{
  "n_layer": 17,
  "d_model": 256,
  "n_experts": 32,
  "experts_per_token": 2,
  "d_expert": 64,
  "d_shared_expert": 128,
  "activation": "swiglu",
  "moe_layers": [2, 3, 4, 5, 6, 7, 8, 9, 10, 11, 12, 13, 14, 15, 16],
  "router_score": "softmax",
  "normalize_top_k": true,
  "routed_scale": 1.5,
  "balance_loss": 0.000181,
  "balance_bias": true,
  "init_std_router": 0.017,
  "lr_router": 0.000489,
  "n_head": 2,
  "n_kv_head": 1,
  "head_dim": 128,
  "vocab_size": 16384,
  "norm": "rmsnorm",
  "norm_place": "pre",
  "norm_eps": 1e-05,
  "positions": "rope",
  "rope_base": 500000.0,
  "rope_fraction": 1.0,
  "qk_norm": false,
  "attn_scale": 0.0884,
  "tie_embeddings": false,
  "parallel_block": false,
  "init": "normal",
  "init_std_qkv": 0.0371,
  "init_std_o": 0.0,
  "init_std_up": 0.0371,
  "init_std_down": 0.0,
  "optimizer": "adamw",
  "lr": 0.00113,
  "beta1": 0.95,
  "beta2": 0.99,
  "weight_decay": 0.074,
  "lr_head": 0.00983,
  "grad_clip": 1.0,
  "warmup_steps": 561,
  "schedule": "wsd",
  "decay_fraction": 1.0,
  "decay_shape": "exp",
  "final_lr_fraction": 0.05,
  "batch_tokens": 32768,
  "seq_len": 1024,
  "doc_mask": true,
  "train_tokens": 271100000,
  "steps": 8274,
  "dataset": "wikipedia_en"
}
Below are experts of layer 12 (counted from 0) of a mixture-of-experts language model. Rows are named router (the router's row for the expert), gate (a neuron's input weights, with its number), up (a neuron's input weights, with its number), down (a neuron's output weights, with its number) and show model dimensions 0-255. Each number is 128 + 24 x the weight over its row's rms, rounded and kept within 0 to 255.
Before each expert's rows: a language model's description of what the expert responds to; "gets" lists some tokens that make up at least twice as much of what it gets as of all text. This comes from a sample of Wikipedia text that the model never trained on. Tokens count by the router's weight.

# expert 14
Periods in abbreviations (v., No., o.o.) and short word-final pieces such as d, s, ed, plus superlatives like best, largest.
gets: ".", "s", "d", " first", "m", "ed"
router [124 126 108  93  79 111 140 148 148 114 135 115  98 141 119 120 134  83  72  76 139 120 146  87 117 147 118 116 123 130 142 126 129 158 122 127 113 159 176  86 139 174 126 133  98 117 157 123  84 133 104 111 161  94 103 142 144 167 109 148 169 129 116 111 165 140 172  93 145 135 166 139 121 124 180  77 156 120 109 174 157 146 182 104 143  93 171 118 119 139 174 157 133 117 117 114 121 131 154 108 114 117 112 185  82 135 115  97 153 115 111 129 163 108 104 120 124  89 146 158 137 111 103 126 123 149 138 133 129 166 126 112 110 106 130  80 133 140 146 139  93  97 107 150 121 107 153 143 134 141 138 107  94 178 124 139  98 119 151 130 116 107 109  83 136 125 103 122 107 148 115 122 103 143 117 136 148 129 120 136  92 166 141 129 132 156 124 145 111  99 151 111 114 120  92 111 132 166 125 139 121 106 100 142  84 123 148 151  84 114 171 152 104 155 127 169 136 150 110 104 137 124 118 108 130 171 112 153 112 110 170  83 137 149 121 103 139 121 153 169 145 130 165 149 167 102 136 133 113 134 138 130 158 169 168 149]
gate0 [121 151 144  98 127 120 156  89 153 101 132 141 148 127 124 122 156 131  95 110 144 123  89 113 140 142 120 155  87 154 118 122 155 161 159 145 154 129 105  95 121 161 136 184 126 158 177  96  71 184  86 117 193  95 156 151 112 130 111 142 132 121 147 116 120 129 144  92 105 108 130 101 148 112 152 118 135 165 141 155 112 116 149 105 117 147 142 138 141  88 136 154 139 104 121 186 129 118 146 141 135 124 142 127 154 144 137 116  79 115 142  96 132 175 132 128 153 122 108 179 108 117 105 169 123 130 127 160 163 151 153 136 155 118 167 115 104 127 143 114 112  73 119 109 118 125 148 162 119 143 165 108 128  81 151  72 106 100 124  82 142 106 110 148 131 113 144 167 103 116 133 118 126 115 117 112  94 133 113 150 125  97 115 117  72 135 106 102 145 125 121 135 126 134  82 139 168 133  98 106 113 148 109 135 145 159 152 141 105 113 129 135 135 175 114 128 150 101 130 146 130 138 133 104 107  93 121 149 137 129 107 161  67 104  94 138 148 151 149 169  87 132 117 120 163  94  97 156 124 112 145  97 141 125 147  79]
up0 [106 154 108 118 168  92 110 135 124 162  98 136 150 167 114 145 120 140 149 157 102 138 172 132  82 132  89 122 124 119 131 169 108 127 129 149 110 103 150 172 129  93 158 129 166 159 103 138 135 155 114 112 155 103 120 132 103 151 101 133 127 122 124  43 131 139 125 134 103 177 118 104 130 140 116 120 100 111  91 106 142 110 114  90 110 172 113 116 124 133 124 126 100 167 126 126 104 112 144 142  68 102  94 128 170 136 136 154 125 154 120  95 143 147 110 164 125 127 107 155 100 130 139 139 131  83 104 125 150  92 152 127 104 112 144 128 140 112  99 153 167  97 112 112 130 109 120 140 153  86 122  86 118  87 129 149 150 141 100 132 118 121 136 105 141 122 130  84 121 124 122 123 137 137 157 139 130 152  96 153 136 117 126 168  80 133 143 162 124 158 101 123  88 176 150 123 129 149 161 138 153 151  87 104 129  97 109 153 125 118  91 153 154 122 165  94  94  87 139 172  98  68 136 168 118 121 127 120 104 157 142  87 111  99 156 186 123 149 106 130 130 153 112 146 108 172  94 129 125 141 114 115 138 155 141 150]
down0 [143 145 108 117 162 178 112 142  92 137 128 146 148 134 108 187 141 157 118 155 113  93 108 189 112 123 143 166 140  89 114 145 136 140  92 117 148 134 132 141 143 184 112 113 135 138 146 128 136 113 123 162 148 130 105 105 124 154 112 124 133 117 164 142 150 130 131  89 125 121 115 146 143 148 145  74 161 132 146  96 140 120 136 126 110 117 108 133 138 112 114 138 104 146 133 157 115 113  99 136 119 173 149 137 138 136 116 157 145 183 131 162 121 130 130 102 131 104 182 117 134 126 123 172 159 120 155 130 124 105 121 133 155 112 162 129 114 164 124 110 108 141 128 155 104 148 125 135 121 120 142 145  93  65 122 101 127 154 203 124 180  90 118 139 136 125  98 103  81 103 116  86 115 145 136 170 116 114 118 141 163 125 127  89 125 134 119  94  86 143 107 129 100 139 130 131 153 119 170 151  99  71 126 151  77 159 103 138 116 118 125 176 125 172 125 175 138 134  86 179  98 103 141 155 120 114 141 143  72  97 122 162 117 129 153 145  96 114 117 112 137 104  76 130 136 129 121 127 137  97 104  99 134 161 128 150]

# expert 28
Words like that, which, because, these, and adjectives like local, social, public in narrative prose, plus suffixes like -ed, -ir.
gets: " the", " that", " his", " to", "'s", " which"
router [140  95 129 152 161 108 116 116 170 125 148 122 183 117 110 132  94 131 154  79 157 125 150 115 123  99 120 106 109 127 118 130 158 113 127 117 132 138 133 166 137  71 123 167  93 150 107 106 103 129 127 121 105 115 152 110  81 128 144 167 138 154 156 160 174 131  84 113 119 155 158 109 103 138 118 118 137 121 112 132 136 154 130 125 112 135 109  89 110 113 136 146 155 140 165  88 139  84 129 114  93 106 110 123 168 115 114 159 128 112  88 149 128 171 115 156 141 129 135  94  95 128 131 141 115 148  99 101 111 134 109 123 102  65 182  92 133 169 170  90 149  86 118 131 134 141 103 123 103 135 174 114 150 115 127 102 153 144 124  96 163  85 169 133 162 115 149 151 145 144 116 138  95 132 159 101 128 150  74 130 121 175 154 113 124 176 130 138 126 172 165 123 133 110 136 110 128 141 115 103 158 105 116 122 121 162 109 159  80 196  99 149 144 132 130  88 114  99 101 105 144 131 158 128 159 119 130  98 158 131 110  98 121 138 152 121 124 149 119 111 142 128 133 133 110 108 142 122 141 180 125 122 169 144 160 133]
gate0 [164 112 148 160 147 140 161 121 131 121 131 114 150 126 145 169 117  78 141  83 128 113 121 133 126  99  89 156 126 112 121 173 121 105 128 170 140 139 106 131 113 153 109 129 137 130 109 135  66 128 146 110 147 173 118 129  94 158 108 137 160 113  95 161 115 125 131 117 115 148 169  98 110 107 154 100 157  95 127  93 141 132 129 156 142 131 159 120 133 162 150  69 121 179 123  98 109 101 114 115 123 127  91 112 128  91 146 120 134 128 129 118 126  99  80 149  90  98 129 128 104 164 132 125 116 131 149 114 142 164 111 131 136 124 150 137 145 126 130 137 122 121 156 161 125 110  91 146 157 157 101 155 138 117  63 165 167 115  99 146 126 138 118  95 127 111 104 162 140 176  82  85 126 103 164 157 119 124  83 128 160 161 125 112 126 137 126 112 115 102 128 105  83 187 120 116 129 128 145  99 107 168 162 145 128 105 139 181 141 169 115 142 105 194 130 136 101 131 142 153 181 124 139 143 117 142 143 169 116 135 132 111 145 155 112 132 159 101 156 151  99  98  98 119 130 142 116 135 107 104 166 148 146 162 158 132]
up0 [132  91 137 129 166 115 147 154 155 101 136  90 103 154 153 108 126 164 142 152 125 112  69 182  97  93  91 119  63 144 104 137 126 166  93 149 137 144 176 141 112 161 147 143 144 161 169 143 127  92 133 115 112 132 148 129 160 143 105 102  99 155 137 113 130 121 131  78 125 138 152 144 105 129 141 108 110 134 155 182 102 116 126 106 118 144 119 137 118 102  98 102 104 157 138 143 147 112 158 160 126 132 133 115 133 139 129 101 161 144 103 135 131 157 118 131 123 114 126 112 131 101  94 164 171  69 109 130 120 161 126 114 136 143  84 129 139  99 115 108 157 117 121 170 157 147  81 132 148 139  91 150 106 110 108 119 127 152 149 138 107 127 144 100 117  93 111 120 112 139 113 120 121  95  93 135 154 124 155 117 124 133  87 144  82 100 149 141 154 101 116 133 126 127 136 132 122 142 108  84 110 153  95 139  84 141 135  71 136 138 118 143 152  89 118 136 144  79 122  75 164 102  86 156 117 192 161 132 119 137 118 142 102  97 146 134 123 134 118  91 136 156 145 101 100 117 103 131 113 147 164 163 174 130 122 155]
down0 [100 128 147 137 179 136 104 134 113 146 152  98  83 137 154 156  99 113 127 106 112 141 123 109 125 105 126 125 109 128 110 122 126 138 136 101 117 145 109  98 121 137 114 133 152 124 162  94 112 150 106 110 165 169 153 137 131 186 134 137 150 158 143 101  98  82 127 173 118 132 154 139 113  95 144 154 156 105 128 163 141 101 123 142 158 149 219 116 162 148 133 162 127 129 125 140 151 160 125 143 119  88 100  88 167 156 171 169 117 121 104 122 165 104  98 125 150  80  87 133 162  83 158 143 102 119 117 138 136 124 121 102 131 112 145 150 135  81  76 118 122 152 169 112 107 101  85 125 126 141 192 141 119 107 143 115 101 117 113 106 173 166 134 134 122 130 158 141  95 136  92 133 109 164 107 181 140 151 133 124 142 118 148 119 131 146 125 133 175 110 111 145 165 116  56 126 129 114 142 137 130 154 146  97 111 129 121  77 126 111 125 101 124 123 175 122 140 111 154  89 126 136 133 136 127 125 118 155 125 137 130 117 149 167 120 155 152 112 136 137 134 145 141  84 102 142 159 139 116  90 155 131 108 110 110 142]

# expert 26
Sentence-initial subject pronouns he, she, it, and I opening quotations, plus accented letters in foreign names such as José, Az.
gets: " he", " to", " He", " it", "I", " she"
router [133 153 113 164 142 102 118 124 175 120  97  93 109 152 155 102  99 133 134 111  87 161 153 129 153 116 151 135 126 111 112 168  65 123 147  93 123 108 139 128  72 125 123 135  90 139 114 108 117 112 166 112 154 153 163 129 124 104 116 124 117 161 132 125 171 124 123 130 141 163 103 153  71 109 115 166 125 138 131 112 112 149 119 131 128 143 130 144 158 141 112 100 118 159 138 125 110 162 119 151  91 148 125 100 123 112 118 153 118 161 164 122 139 109 144 139 129 160  89 135 133  85 120 119 126 122 159 141 116 145 112 109 137 145 101 130 132 127  73 127  89 106 128 162 144 111 171 122 118 156 128 164 160 107 114 130  97 158 111  90 201 132 122 100 142 120 116 133 103 153 171  75 124  98 130 126 105 123 145 136 141 121  87 112 124 119 198 126 109 116  66 126  79 146 128 138 129 168 123 116 154 120 132 110 163 197 137 138 159 123  78 128 131 150 120 136 154 150  77  98 102 103 104 124 145 149 136 125 139 107 108 100 144 145 105 168 145 154 143 133 111 153 115 137 131 111 158 114 172 116 128 151 115 106  73 132]
gate0 [ 78 130 124 130 117 106 115 117 108 142 128  82 145 125 152 122  94 135 130 153 105 136 117 178 142 123 135 129 136 149  98 165 106 109 143 117 108 115 142 129 139 119 102 107 106 112 154 109 107 116 152 145 162 141 158 184 113  81 127  29 143 118 185 100 121 152 147 134 107 126 151 145  92 124 126 135 152 127 142 157 123 108 152  83 112 144 140 118 104 188 120 118 144 119  92 104 147 122 150 143 100 156 130 101 115 101 108 165 118  87 108 148 151 163 124 108 134 107 106 140  70 176  95 112 122 126 106  53 106 153 149 134 105  98 137 106 131 126 154 111 124 160 148  83 114 161 144 137 154 117 109 121 122  91  86 110 130 138 127 126 170  99 114 141 163 126 128 147 139 132 117 137 130 116 108 128 113 145  99 122 152 131 105 117 133 129 154 130 164 116 132 131 169 111 108  92 158 125 148 117 147 121 134  95 140 171 103 111 110 115 149 144 143  72 138 120 196 143 133 116 106 125 138  99  67 114 124 119  91 139 115 164 141 127  99 171 124 126 121 142 125 128 118  93 167 109 148 118 132 142 119 144 147  79 104 123]
up0 [103 145 131 125 170 117 126 132  87 120 119 142 138 123 171 113  94 157 109 142 140  98 124  91 159 147 146  94 163 141 106 165 135 149 145 113 163 100 139 120 134 148 100 107 124 124 149 106 162 120 120 147 121 186 108 125 125 155 149 103 102 135 155 145 157  91 164 114 132 141 117 140  92  94 121 154 156 108 107 107 129  97 169 118 134 122 139 113 110 104 146 132 115 130 110 106 119 131 126 149 108 137  89 133 156  98  33 130  87 121 100 110 114 128 141 140 107 153 156 113 106 161 151 119  93 134 146 111 108  85 140 131 119 185 115 153 110  84 136  99 131 157 107 126 156 136  92 103 131 133 139 131 155 116 116 121 142 121 133 189 143 128 141 101 139  99 138 149 126  81 182 129 140 142 152 135 135 157 120 135 107 114  96 129 144 125 121 144 153 107  99 137 152 109 158 137  76  82 114 135 134 121 102 112 153 172  74 169 114 107 152 120 145 100 150 149 119 128 175 108 116 104 151 103  73  88  97 111  75 120 113 123  84 126 127 158 132 136 153 103 165 134 103 108 115 141 119 142 131 138 131 127 156 146 180 151]
down0 [154 157 100  96 117 124 155  92 115 147 120 102 137 118 168 110 103 140  65 145 123 168 139 161 106  97 132 103  86  76 103 160 137 128 138 125 169 114 120 127 150 144 153 111 137 142 127 151 146 145 136 148 132 170 149 149 140 113  86 146 123 104 137  99 133 121 138 120 176 138 145 119 137 104 123 114 108 139 133 145  68 113 114 126 157 116 118 118 186 145 176 103 159 163 114 113 145 136 124 176 142  82 172  98 111 154 106  86 109 146 153 119 143 149 112 117 160 115  93 169 109 140 142  79 150 137 103 112 126 136 137 148 144 142 118 111 130 106 124 146 100 114 115 107 164 121 182 106 115 114 129 146 102 130 143 118 123  98 108 151 132 142  83 118 110 130 106 142  80 115  93 164 159 171  85  93 141 139 137 159 144 104 141 167 129 105 137 141 133 126 133 151 121 133  96 144 154 134 147 164 109 196 144 128 119 132 136  95 142 125 171 131 122 137 100 114 130 143 111 132 137 134 134 138 141 139 102 170 124 139 115 151 160  87 110 142 114 120 129 142 100 174 153 126 192 160 121  92 158  88  71 144 120 129 122 120]

# expert 18
Periods, closing quotes and line breaks that end sentences, list items or sections, plus opening quotes and However.
gets: ".", ".\n\n", "\n", "|", " |\n", "-"
router [168 144 119 124 136 109 100 102 140 109 127  95 129 127 109 176 110 139 154 181 120  81 123 123 142 147 153 152  89 115 123 129 172 123 155 133 131 176 103 145 151 140 144 141 120 133  97 123 129 145 115 121 157  90 118 113 118 124 107 131 120 106 130 131 136 152 112  83 128 104 150 151 160 130 108 127 104 105 116 119 171 125 109 122 140 139  94  92 119  96 108 168  82  92 137 129 139 107 113 175 133 119 127 104 155 180  74 120 103 119 119 116 119 124 103 125 108 159 121  87  91 143  72 141 129 101  90 128 183 105 103 119 142 162 111 138 150 156 149 108  94 157 193 150 129 128 144 127 130 143 156 107 127  81  90 162 111 146 139 123 114 144 125 132 124 115 158 115 141 123 126 137 121 128  94 136 128 110 127 125 112 193 134 122 132 125 123 123 183 106 143  89  88 104 116 104 137 163 125 122 107 122 142 135 148 134  85 159 124 121 117 104  76 140 139 118 157 129 109 151  81 138 156 152 119  82 134 126 114 166 137  94 113 144 149 122 100  85  77  87 148 117 134 143  98 122 179 131 105 151 104 100 150  84 162 116]
gate1 [144 116 117 123 128 146 121 151  74 130 138 147 130 135  80 112  54 128  95 140 147  96 125 113 109 125 119 107 163  94 115 154 116 113 119 170 162 126 126 102 138 107 126 161 101 123  96 113 113  90 112 155  87 126 158 136 101 122 123 140 136 119 133 185 132 140 143  93 144 130 126 106 143 106 134 124 137 128 122 118 119 127 119 122 136 124 116 151 115 103 105 121 158 112 127 123 140  95 150 144 104  88  98  97 133 176 154 109 129 119  97 118 107 148 103 127  90 149 152 151 116 135 179 138 135 106 134 132 139  88 165 154 106 123 121 112 103 119 118 171  97 122 109 123 119 106 118 160 116  79 152 122 129  86 109 124 115 121 144 132 125 119 167  89 151 124 106 112 104 104 160 129 127 128 127 133 125 141 126 134 122 137 129 143 108 178 134 134  85 171 150  95 135  98 154 148 109 126 114 178  86 129 107  98 114  42 113 100 134 151 152 154 106 160  89  85 185 132  94 146 119 130 113 106  96 126 116 133 176 114 182 119 104  91 134  89 109  61 105 142 175 148 122 150 152 148 116 102 124 135 142 115  74 122 128 109]
up1 [ 87 169 140 153 134 111 113 134  95 132 152 142 170 123 136 164 136 132 113 149 140 158  89 152 118 138  86 160 123 128 101 109 139 126 146 101 102 110 129 109 111 136 123 143 138 153 127 140 108 104 114 138 114 107 143  87 143 110 140  97 106 126 161 114 121 121  86 151 138 131 118 123 119 147 121 112 142 158 162 146 153 126 125 100  66 123 184 147 140 158 133 102 106 162 164 142 108 150 135 151  99 116 195 146 107  93 119 121 164 140 117 149 129 112 105 110 136 137  87 126 144 143 109 108 129  99 117 147 123 117 136 134 126 112 134 102  91 122  84 125 150 141 138  93 184 115 142 102 143 152  92 122  96 140 123 129 151 136 116 150 123 159 160 119 104 125 154 123 127 150 153 164  99 135 133 147 119  75 155 102 178 105 127 109  77 174 107 144 114  90 107 164 114 151  63  81 130 155 146  73  88 159 139 126  86 187  95 143 133 109 139 109 144 129 114 109 131 156 156  99 155 116 114 138  90 120 152 126 127 149 118 142 146 142  78 107 114 137 140 156 172 138 118 123 102  95 141 136 163 157 124 114 143 132 188 125]
down1 [183 147 132 157 146 139 114 115  90 114 127 102 137 161 155 108 151 135 144 130 148 164 129 138 112 129 106 153  74 136 125 158 162 134 144 142 153 143 149 163  96 132  89 125 137 102  87 116 104 102 152 136 114 128 127 107 116 112 117 112 147 118 105 133 122 150 132 133 154 103 194  71 102 116 149 126 130  67 143 132  99 120  79 102  98 164 123 128 128 113  92 140 122 122 126 178 156 143 105 113 152 151  99 108 123 136 138 118 149 173 134 133  79 138 106 170 120 180  85  92 107 172 119 142 117 146 129 124 154 160 144 130 122 121 161 116 123  95 122 100 111 135 169 137 157 136 147 141  96 157 106 104 153 164 101 136 185 129 135 115  92 127 140 107 128 129 108 161 130 174 158 125 157 172 126 152 130 132 120 134 145  95 134 134 117 139 135 137 169 120 130 140 115 120 163 145 131  73 105 111  99 145 140 144  59 150 130 114 144 124 117 138 104 121 135 142 179 106 128 127 129 101 160 111  93 153 163  97 152 102 124 132  87 100 146 126  93 105 125 138 147  90 126 115 125 108 162 127 116 165 138 130 108  67 154 121]

# expert 17
Capital letters and consonant clusters that begin proper names, often unusual surnames or places, e.g. B-idimnah, Dr-ayton, Lager-f-elt, and list dashes.
gets: " P", " F", " N", " H", " J", " K"
router [173 155 116 108 142 134 132 135 123 100 163 178  78 109 166 112 152 171 117 152 175 146 168 155 161  82 143 153 117 140 132 151 120 152 118 111 148 130 141 107 118 127 168 105 138 138 158 132  95 162 116  95 129 118 124 113 143 165 121  94 144 132 133 172  71 118 112 104 144 122 165 150 113  88 160 148 130 109 130 169 107 132 108 156  86 129 157 133 159 160 124 119 180 123 181 139 122 100 124 116 120 115 124 115 127 114 153  89 137  92 167  91  84 155 138 127 171  92 103 123 136 153  88  98 114 125 129 112 111 118  83 117 120 126 101 158 101 148 132 137 106 133 159 147 123 144 135 146 124 155 114 180 101 102 112  62 172 117 145  93 139 188 124 139 154 145 163 121 142 104 128 135 102 143 111  85 164 103  97 138 126 122 130 127 104 131 110 115 119  94 146 106 149 165 140 122 164 144 108 101 114 127 113 150 120 111 117  94 111 114 110 107  84 125 132 113 136 166  79  92 140 130 175 139 152 160 104 137 138 139 111 140 147 118 136 158 134 145  99 121  98 163 125 124 135 132  91 119 140 150 140 133 129 140 142 134]
gate2 [175 115 115 134  91 140 166 152 138 108 178 178 125 121 126 140 132 140 155 109 139 122 135 186 165 134 111 151 118 158 107 111 153 214 126 162 189 148  91 101 124 124 110 119 149 122 150 114 106  99 160 140 118 131 111 142 127 126 114  94 171 129 146 161  74 131 115 133  99 113 119 150 150 125 174  82 100 150 103 116 136 132 153 144 161  83 108 139 153 122 155 130 123 116 155 103  78 151 129 133 131 159 157 115 106 127 113 106  96 154 132 122 126 121 153 142 104 133 135 206 140  91 152 139 149 131 121 140 133 107 141 103 118 155 112 116 133  97 114 144 117 138 126 108 134 132 137 153 126 127 112 144 123 142 139 102  99 119 141 164 127 147 138 145 109 126 136 153  74 141  93 131 116 185 197 125 125 126 126 148 166 135 101 119 132 117 145 141 146 160 110 120 147  96 137 110 116 130 161 135 121  99 137 165 100 107 122  65 149 115 134 162 120 148 139 119 112 135 110 130 122 126 158 161 178 121 151  89 108 157  85  96 127 144 121 150 130 101 148 147 119 137 142 170 133 108 119 164 133  81 140 151 133 132 135  77]
up2 [129 121 117 151 120 126 122 132 129 150 111 149 124 136 127 140 134 116 139 142 133 117 161 112 111 107 108 155 149 133 167 179 116 103  98 130 118 119 197 157 151 137 133 114 102 121 131 157 140 205 179 119 139 127 132 109 124 106 126 171  91 114 155  84 155 140 148 140 137 110 150 123 130  89 102 150 117 125  77 153 127 123 126 153  97 174 124 122  89  94 107 131 184 114 112 140 133  76 143 115 128 118 182 101 138  95  98 127 131  92 148 104  97 132 148 122  99 120 131 130 118 120 127 127 116 137 133 172 139 137 106 108 155 107 109 121 111 134 135  86 127 133 166 115 134 148 142 124 128  82 122 133 124 149 112 106 183 114  95 114 136 143 175 121 152 115 121 117 136 109 125 157 147 132 143 113 137 115  88 128 116 102 153 155 118 135 149 130 149 120 154 199 111 136 149 148  86  70  95 137 131 136  88  97 135 105 113 155 152 150 135 136 136 120 157 163 160 132 131 124 121 103 140 118 137 103 107 113 150 111 120 133 131  38 176 156  67 121  98 121 154 149 107 121 108 135 152  86 111 171 141  87 161 138 114 132]
down2 [106  98 167 163 117 112 108 141 167 126 137 134 111  99 125 159  81 132 149 123  91 142 151 168  73 134 137 155 143 119  84 116 140 161 105 113 121 103 132 114 166 136 158 103 160 125 130  98 138 130  96 142 145  92  74 149 184 124 129 139 115 121 130 145 158 173 131 144  91  99 131 112 113 147 141 152  95 154 112 114 106 121 103 130 131 129 144 107 139 121  89 133 121 120 143 139 109 128  98 120 115 165 154 116 144 114  99 191 132 136 136 140 127 140 127 156 123 123 121 131  96 116 103 117  96  73 155 105 127 148 140 157 117 125  89 127 160 109 116 165 116 116 119 136 117 152  79 127 159  68 147  91  86 147 127 160  93 142 105 148 143 167  90 115 150 131 153 109 152  98 185 137 158  89 117 135 110 145 141 140 106 133 145 101 138 132 145  89 150 157 121 132 138  93 114 113 140 129 139 143 130 163  59  80 138 122 148 141 123 115 174 111 111 111 164 180 115 128 126 103 139 111 112  92  87 129 125 131 141 152 133 120 139 157 113  56 131 126 167  83 141 130 136 128 145 126 126 119 127 110 134 150 112 102  82 114]

# expert 8
Inner and final digits of years, dates, ISBNs and coordinates, e.g. the last digit of 2011, 1874, 1954, and "–present".
gets: "1", "0", "9", "8", "7", "6"
router [179 135 171 137  88 140  81  98 135 156 127 135 128 124 116 156 116 146 126  85 155 181 171 129 110 123 121 119  96 126 176 140 109 113 104 178 141 117 154 122 123 142 137 155 176 152 119 148 138  92 148 144 187 115 122 137 136 151 164 149 133 106 132 142  90  85  95 151 113 133 116 130 124 105 147 103 128 141 135 131  99 163 116 124 117 145 144 181 108 209 121 163 130 132 158 114 134 162 104  71 134 112 140 116  97 125 107 133 133 134 138 166 148 105 153 147 116 136  53 127 154 140 107 100 156 125 157 124 155 144  99  90 108 125 114 120 139 134 106 109 141 107  86 137 143 181 139 146 155 113 128 150 105 127 160 106 101 144 129 147 126 109 118  93 135 101 153 150 120 143 171 107 130  84 147 112 129 121 139 148 116  97 145 137 109 136 155 167 154 146 166 150 146 131 119 139  90 106 115 123 157 112 135  97 104 105 162  99 137 138 165 134 150 117 128 161  59 124 146 147 152 135 156 115 151  77 135 125 125 136 145  99 127 128 130 116 155 110 124 148 107 180 123 147 125 101 160 100 140 139 131 132 124 120  93  99]
gate1 [106 124 132  82 147  92 122 126 147 138 140 153  83 154 102  79  95 111 168 131 130 128 121 100 116 136  94 148 152 116 150 132 140  84 115 115 168 145 111 119 113 116 155 107 159 107 130 117  82 178 163 127 130 102 162 105 157  95 117 107  99  92 120 121  98 116  88  96 113 134 140 113 145 132 124 135  85 115 142 126 108 142 140 107 149 182 172 129 109 127 122 109 140 136 139 115 106 150 121 107 111 135 138 105 127 133 107 147  95 105 147 153 121 128 169 148  75 106 153 149 121 113 126  87 117 122 112  68 148  66 134 144 115 123 108 132 108 110 129 144 109 127 136 153 110 101 142 136 114 125 117 110 196 131 142 131 149 102 101 138 131 125 147 169 142 117  94 101 128 121 109 154 156 118 155 160  93 156 124  78  99 144  98 154 122 116 163 138 124 119 111  69 107 147 125 134 131 134 148  89 111 118  93 155 132 170 132 123  98 115 101  99 122 100  92 143 117 139 131 171  81  78 162 115  99 132  86 180 128 129  84 147 148 176 132  74 120 108 146  92 109  98 130 120 128 152 122 104 149 143 114 137 129 131 138 134]
up1 [147  78 135 148 134 163 119 136 154 152  89 101 117 140 127  98 165 158  84 129 164 132 127 136 166 127 146 109 125 126 129  75 148 182 138 153 136 144 172 160 129  90 157 147  89 164 165 144 158 145 123 103 168 125 114 131 140 141 127 154 104 129 122 135 113 170 182 148 108 142 138 168 118 128  97 132 140 158 158 123 127  91 128 135 127  95 102  92 126  86 142 125 131 178  98  94 163 128 127 128 124 149 146  91 159 153 146 117 147 162  90 144 123 146 135 142 103 102 110 164 133 170 160 172 132 113 106 128  96 115 139 130 165 110 138 142 127 113 141  98 130 114 155 154 138 122 133 129 150 148 169 116 138 126 120 130 180 187 103 145 107 143 137  97 177 162 141 109 129  97 148 148 118 111 125 104 147 113 158 134 130 115 138  64 169 131 157  98  57 132 137 132  95  76  96 172 124 118 119 123 155 117 107 172 136 158 145 130 127  87 112 154 114 116 108 128 126 144 111  94 180 138 111 150 145 137 133 159 137 145 119 107 112 107 112 124 162 146 111 129 108 121 125 161 132 132 127 129 154 110 124 103 115 111 137 114]
down1 [141  85 127 176 128 103 121  87 117 137  97  98 116 116 167 106 186 131  65  92 170 140 136 163 133 135 122 151 137 164 147 137 136 128  96 140 155 131 149 115  80 101 137  92 138 172 113 167 140 137 117 143 129 153 129  99 118 132 118 104 104  95 103 119 112 121 103 135 102 134 126 103 127 134 128 170 162 104 117 118 137  89 133 124 116 143 145  91  99 150 139 142 132 121 129 146 136 172  99 149 132 122 124 138 180  94 128 123 147 127 125 145 140 129 123 124 130 120 119 133 108 119  99 136 128 119 113  84 142 166 119 152 149 113 104  99 152 123 130 100 107 141 143 138 113 148 170 122 154 173  79 168 181 167  73 122 145 150 101 133 136 125 145  89 133 124 113 163 148  98 106 116 108  94 165 133  97 165 138 192 110 152 132 138  76 121 182 129 120 151 138 120 119 110 116  60 144  95 156 153 104 134  89 107 152 143 122 134 132 132 125 161 140 117 125 172 152 135 113 121 135 116 150 122 112 143 122  89 162 136 103 135 144 127 115 118 141 108  83 125 122  90 123 132 161  76 174 101 122 151 113 119 102  91 140 152]